python train.py --n_layer=9 --d_model=224 --n_experts=16 --experts_per_token=1 --d_expert=336 --d_shared_expert=0 --activation="swiglu" --moe_layers=[1, 2, 3, 4, 5, 6, 7, 8] --router_score="sigmoid" --normalize_top_k=false --routed_scale=2.0 --balance_loss=0.000456 --balance_bias=true --router_noise=0.3 --scale_expert_input=true --init_std_router=0.0206 --lr_router=0.000932 --vocab_size=32000 --norm="layernorm" --norm_eps=1e-06 --tie_embeddings=true --optimizer="soap_variant" --lr=0.00607 --batch_tokens=65536 --seq_len=512 --train_tokens=461900000 --steps=7049 --dataset="wikipedia_en"
Below are experts of layer 2 (counted from 0) of a mixture-of-experts language model. Rows are named router (the router's row for the expert), gate (a neuron's input weights, with its number), up (a neuron's input weights, with its number) and show model dimensions 0-111. Each number is 50 + 15 x the weight over its row's rms, rounded and kept within 0 to 99.
Before each expert's rows: a language model's description of what the expert responds to. This comes from a sample of Wikipedia text that the model never trained on.

# expert 5
What it handles: Articles after dates
router:50 66 39 74 52 61 45 53 47 63 61 59 86 43 66 21 56 38 63 50 41 43 38 29 24 49 72 40 66 43 79 00 28 43 72 47 51 91 17 36 71 61 51 56 60 58 63 42 56 48 52 53 68 42 47 45 26 27 44 58 41 28 79 29 26 38 44 48 65 52 51 74 35 43 48 47 72 56 51 65 43 64 43 64 33 69 36 26 81 32 63 65 56 28 61 56 36 39 58 90 53 52 39 50 42 52 54 61 56 41 54 45
gate0:99 30 25 47 44 59 54 64 24 50 18 47 49 57 53 57 44 19 57 62 61 58 50 75 48 48 57 40 41 36 65 59 60 66 60 40 76 35 41 52 35 53 43 33 46 48 57 54 20 67 40 45 54 22 61 66 50 30 65 58 51 29 46 50 46 34 47 55 89 49 49 65 42 40 62 69 36 56 72 48 59 44 50 71 43 75 44 73 46 66 42 59 14 54 66 28 74 42 49 33 57 67 39 48 80 37 31 21 66 63 37 65
up0:30 38 49 47 29 45 11 50 63 26 55 43 69 62 37 25 40 60 29 30 42 70 48 19 42 46 56 66 80 66 61 43 35 37 46 19 28 41 42 58 36 37 63 36 51 74 56 59 49 48 44 38 55 37 83 58 40 32 58 46 48 43 54 28 60 69 46 55 76 53 49 37 29 37 42 61 41 31 69 60 44 39 72 43 54 70 70 60 35 47 76 62 62 38 40 51 50 44 35 28 46 42 33 59 43 47 33 56 44 41 61 74
gate1:37 99 76 37 38 50 35 40 44 72 68 63 49 78 41 21 17 54 59 52 44 45 48 33 58 19 73 58 47 57 49 52 20 44 53 49 37 34 34 46 15 56 64 58 83 41 51 40 44 26 44 39 63 52 76 63 47 56 54 30 71 61 80 44 53 54 62 62 48 51 18 56 40 29 41 37 47 58 31 69 67 42 39 62 70 42 53 92 50 60 55 40 47 38 57 44 31 26 55 36 58 59 58 76 67 59 30 64 66 44 55 45
up1:16 47 17 44 46 25 51 33 33 67 61 80 29 38 37 42 35 50 49 47 47 75 48 55 39 39 65 54 33 56 50 37 43 39 65 22 51 69 57 57 79 64 51 36 46 63 51 30 27 60 70 65 58 49 54 51 60 36 68 43 46 61 36 65 63 58 63 46 35 74 68 37 47 21 47 63 63 58 33 48 41 41 60 33 30 38 66 59 36 58 41 67 37 58 49 57 42 54 43 65 52 66 66 73 48 66 32 34 64 64 39 60
gate2:51 48 99 56 65 80 45 45 61 34 53 45 66 47 91 40 35 66 73 51 50 53 57 51 61 46 57 47 80 62 62 46 61 59 44 47 39 53 45 38 51 45 57 50 74 45 59 49 46 56 30 31 25 50 50 32 46 57 39 50 65 50 68 52 17 60 37 34 57 34 48 22 51 40 65 54 56 46 30 79 81 44 28 44 53 47 51 33 62 51 52 46 66 56 39 26 28 38 37 61 43 39 46 48 76 51 55 70 79 61 64 86
up2:65 28 56 58 38 27 58 34 41 57 59 51 26 41 29 25 37 45 60 62 51 37 36 32 52 66 50 54 37 28 37 45 51 48 53 56 31 56 55 67 72 28 62 41 44 63 57 55 81 48 62 36 66 74 64 49 52 54 48 58 39 53 37 62 56 37 38 33 43 37 46 29 66 62 55 49 45 36 29 52 48 51 38 40 52 57 39 37 58 02 51 61 79 39 49 75 63 52 56 51 26 60 40 59 41 37 28 60 32 26 51 72
gate3:33 42 52 99 37 71 43 56 67 45 59 41 60 74 61 31 41 45 36 48 54 51 65 87 77 66 40 50 62 67 57 39 41 46 24 48 20 71 50 57 39 50 50 30 57 65 39 40 33 55 42 56 77 52 49 57 44 58 47 62 59 47 52 67 39 44 35 47 53 28 31 37 53 43 68 59 64 29 52 59 62 78 43 67 52 46 75 47 55 30 56 52 27 46 39 60 54 45 52 73 43 28 46 58 52 58 50 48 40 44 46 38
up3:15 60 49 60 30 39 35 48 70 65 37 55 35 57 64 48 20 55 53 47 43 52 46 47 63 48 16 62 64 58 58 45 47 45 38 48 67 51 48 67 65 54 39 56 58 46 71 34 66 59 40 19 54 67 43 34 60 36 46 50 26 59 55 35 47 50 68 54 47 54 64 58 55 60 49 66 65 33 75 55 49 40 50 43 50 49 78 55 43 39 40 30 77 18 26 46 43 47 34 51 43 54 39 58 24 68 56 61 48 52 35 63
gate4:39 51 61 59 99 25 68 73 19 47 25 39 43 31 38 57 56 40 15 23 54 54 54 50 39 36 66 64 73 49 56 49 45 48 41 45 52 46 38 53 46 45 80 57 48 21 36 58 42 45 47 28 46 58 61 52 59 54 57 64 29 61 65 40 68 52 34 35 45 38 38 37 44 55 38 55 67 66 46 69 47 73 46 36 63 33 58 41 63 67 61 66 52 53 27 49 52 88 41 77 58 38 44 64 22 54 68 39 54 56 47 34
up4:62 36 71 69 51 50 56 37 53 64 49 74 41 75 43 45 56 41 46 56 71 38 56 61 67 42 64 63 44 49 71 65 27 52 37 45 61 48 50 29 39 53 38 66 27 59 61 51 64 69 60 46 45 55 32 37 35 53 37 47 49 57 68 17 55 48 40 51 59 70 57 40 68 58 64 39 51 61 58 47 75 41 30 47 41 74 65 57 37 54 62 63 63 51 47 43 38 47 56 45 53 67 48 71 83 53 47 52 62 65 79 79
gate5:52 86 52 45 41 99 47 83 47 65 51 59 52 60 35 18 57 53 57 52 37 46 52 35 55 55 67 42 48 57 37 61 51 64 29 67 75 39 58 38 73 43 04 45 42 41 61 57 46 60 37 48 36 36 39 41 33 44 54 44 37 42 39 42 66 79 36 55 75 46 52 56 50 42 57 31 62 48 54 51 26 47 37 57 34 37 48 60 63 46 50 60 40 72 54 38 53 17 36 64 35 52 71 43 59 65 59 48 58 55 78 63
up5:49 11 48 59 59 42 66 31 54 68 26 29 22 24 88 56 39 47 35 74 53 55 51 72 51 72 42 50 55 33 48 65 48 55 63 47 13 60 23 39 53 46 54 51 75 35 26 54 54 48 79 57 47 48 37 70 69 29 43 42 50 51 73 51 70 43 62 26 69 41 67 56 32 50 56 41 39 49 77 66 64 50 39 33 49 35 47 74 40 71 58 32 50 49 37 34 54 61 11 42 57 32 23 62 52 64 45 58 29 33 41 51
gate6:63 57 64 60 51 79 99 54 51 44 64 76 34 44 41 51 79 41 40 41 24 28 49 64 56 63 43 58 55 52 56 43 57 40 46 52 44 55 54 45 35 55 48 59 46 69 51 43 45 82 38 56 40 54 35 65 47 30 92 48 41 54 24 50 59 57 72 69 37 26 40 25 39 34 51 57 50 57 79 51 77 47 63 52 67 59 35 59 28 65 46 64 51 38 42 54 50 68 36 43 51 36 33 47 28 48 50 38 39 38 43 57
up6:64 26 64 81 87 40 62 45 48 75 34 41 36 57 49 39 52 54 62 47 46 47 63 62 71 22 61 52 68 51 46 71 40 45 37 64 44 61 55 41 48 46 88 74 61 70 82 49 54 55 85 71 51 33 28 50 52 53 56 63 29 67 52 41 68 61 42 59 70 68 56 38 45 48 38 52 46 42 48 54 35 33 71 45 58 38 64 44 56 52 57 53 74 63 39 78 34 46 28 74 69 58 34 39 62 57 57 21 68 27 65 54
gate7:63 44 18 49 46 64 39 99 43 28 46 53 37 51 66 53 55 42 29 26 18 67 58 35 66 39 56 44 56 81 65 26 28 56 52 64 55 66 62 47 49 64 61 62 38 49 34 49 51 52 57 46 51 42 27 73 62 46 54 46 56 32 52 50 63 53 53 38 53 48 43 53 57 68 55 33 52 40 30 44 31 45 41 45 47 51 36 45 45 49 57 37 77 42 48 57 36 58 23 59 37 56 42 46 54 45 70 41 54 45 52 61
up7:42 39 31 48 58 80 43 67 67 51 29 39 49 64 40 42 38 52 64 60 56 64 41 70 46 51 63 60 46 56 60 49 43 73 38 63 68 25 56 33 52 76 54 28 21 49 40 49 46 37 68 52 35 54 45 40 66 53 50 52 51 29 55 42 58 47 43 43 48 44 19 64 59 49 54 43 48 31 29 19 44 43 26 52 39 34 61 46 49 38 30 52 61 59 50 39 36 76 41 55 42 31 51 46 53 64 46 41 69 55 48 50
gate8:81 36 50 51 49 40 39 63 99 52 78 63 39 64 67 46 42 50 59 57 41 70 57 66 59 60 47 68 32 60 28 59 65 56 55 52 30 43 37 47 52 24 49 78 62 33 69 60 81 41 46 46 47 53 71 38 53 25 40 43 33 42 32 23 47 84 54 47 49 58 40 38 71 64 36 33 33 33 73 52 56 51 42 56 62 71 51 73 59 71 37 50 58 91 34 31 71 68 58 46 52 65 36 39 49 28 75 44 70 17 41 72
up8:72 40 63 45 38 41 49 65 46 40 57 36 52 73 36 59 49 46 51 45 39 80 52 46 51 38 41 31 71 54 36 80 68 41 35 36 47 27 49 27 64 42 41 55 67 54 61 57 56 61 27 46 25 43 71 48 60 36 51 38 57 51 43 31 60 55 47 45 31 57 46 71 48 42 41 34 47 38 47 55 44 23 55 35 46 66 52 33 51 33 51 44 40 47 50 34 62 25 71 21 50 67 69 39 25 48 54 40 59 56 35 77
gate9:42 57 43 26 54 48 43 66 34 99 42 75 80 52 55 43 62 49 51 73 54 51 35 55 33 53 54 58 67 84 38 43 66 55 37 47 39 47 39 31 46 41 56 33 52 63 51 54 53 66 40 58 61 56 43 54 37 36 44 44 65 52 69 57 45 21 16 28 28 55 61 48 53 49 52 54 47 17 65 49 47 72 52 43 57 60 61 50 27 64 50 65 46 66 25 44 47 49 34 62 40 52 70 47 55 62 59 60 46 52 46 54
up9:46 47 35 47 54 57 72 42 42 78 50 54 45 50 31 66 24 43 33 57 71 61 46 48 61 66 27 52 66 63 22 39 73 68 45 19 34 40 49 52 67 56 54 37 68 46 71 78 50 49 48 60 49 46 50 60 51 50 40 53 44 62 43 38 46 44 40 56 21 42 62 56 47 55 34 30 15 75 39 48 47 39 54 33 37 52 15 51 60 35 64 44 32 50 58 80 71 68 45 51 81 57 38 78 63 61 65 44 52 52 46 60
gate10:49 35 63 62 47 44 54 34 52 09 99 47 35 27 56 53 40 78 29 46 74 53 35 67 50 60 56 42 33 58 62 60 25 54 49 33 18 57 46 43 47 78 74 61 46 50 35 57 41 53 64 53 43 24 82 51 33 52 64 69 31 48 41 65 59 53 57 53 55 53 34 53 39 11 64 57 48 38 51 54 33 84 61 53 41 48 39 42 51 69 65 41 61 52 39 64 53 63 60 42 26 48 33 47 51 37 68 60 41 51 65 43
up10:35 48 38 47 52 52 78 32 57 70 50 53 41 45 12 55 40 62 77 28 54 67 64 36 50 54 38 41 73 30 55 42 59 57 61 47 47 30 39 45 76 37 75 56 49 69 32 49 62 67 59 24 42 40 42 47 61 60 47 60 50 34 67 58 44 33 43 24 43 57 66 44 46 53 58 59 41 54 63 39 28 53 49 68 79 40 47 40 61 67 36 33 46 44 46 48 55 64 72 67 36 51 46 48 88 48 62 73 45 64 26 47
gate11:83 30 40 52 63 61 31 50 62 45 60 99 50 42 55 43 30 41 67 69 76 36 43 52 36 62 22 56 56 47 52 63 68 66 61 54 64 75 47 38 54 47 60 33 70 51 41 56 60 53 47 49 73 56 36 37 66 56 64 41 53 37 43 54 27 48 41 72 43 54 59 56 43 04 54 53 25 58 55 59 82 50 42 60 53 22 64 53 61 40 64 47 75 56 66 61 41 56 48 38 57 74 52 51 55 64 63 31 34 60 70 47
up11:33 62 40 53 56 43 42 44 41 62 34 58 47 56 65 61 58 80 54 31 54 43 42 44 76 65 44 50 57 61 54 15 54 51 37 52 23 45 27 61 38 46 64 37 34 63 52 46 30 42 53 72 21 70 59 38 41 45 18 59 59 74 51 90 74 53 30 69 67 31 60 51 58 64 52 68 56 44 51 34 46 53 51 67 59 63 54 60 34 51 44 57 34 54 53 47 62 64 57 56 55 67 55 32 50 27 95 65 64 05 34 47
gate12:71 60 75 64 60 67 52 49 56 45 45 35 99 33 38 48 39 43 49 55 47 71 38 68 49 49 38 62 51 72 29 42 31 20 35 45 41 68 55 47 38 34 51 47 56 59 40 45 57 64 54 63 48 29 36 42 34 57 55 44 42 48 46 55 61 53 60 53 63 52 30 57 41 44 69 57 25 33 33 38 54 35 50 61 57 66 48 65 67 20 23 45 48 49 63 46 38 68 71 28 53 53 35 69 47 35 67 71 55 49 80 33
up12:53 43 88 22 43 51 49 62 56 51 63 46 59 42 32 82 57 56 32 53 35 54 49 36 46 59 67 57 66 58 49 80 56 34 55 41 53 47 25 50 30 52 20 49 44 41 38 55 24 44 56 31 49 43 67 53 39 63 60 39 55 32 37 56 55 73 25 58 54 33 17 64 47 41 62 71 56 49 44 73 25 62 58 35 62 34 40 46 56 49 39 38 37 52 37 25 49 68 47 53 49 60 41 57 23 55 57 49 46 22 59 65
gate13:52 20 66 56 61 71 69 36 48 37 81 57 45 99 56 48 61 30 64 40 31 36 36 24 21 66 43 56 34 31 60 80 32 24 53 50 52 58 53 47 60 30 37 63 54 49 60 66 45 34 42 61 60 21 45 47 59 49 62 74 41 55 39 85 50 50 57 44 63 61 35 59 38 61 41 49 27 44 37 48 29 43 42 39 42 41 68 39 51 39 59 38 22 70 28 62 46 45 31 71 46 52 50 17 52 38 48 40 60 57 34 48
up13:40 32 63 40 68 58 47 36 53 73 72 28 52 63 27 57 57 63 44 40 74 54 74 41 38 42 71 53 49 48 80 60 49 45 46 65 34 68 55 52 74 48 75 50 47 73 38 63 57 74 58 41 53 29 35 39 39 33 40 24 70 36 56 55 46 64 56 31 66 52 42 47 69 72 37 40 54 65 59 40 41 50 57 42 40 49 35 62 63 36 23 35 33 68 46 51 48 27 33 55 38 64 69 53 49 49 24 56 45 54 60 27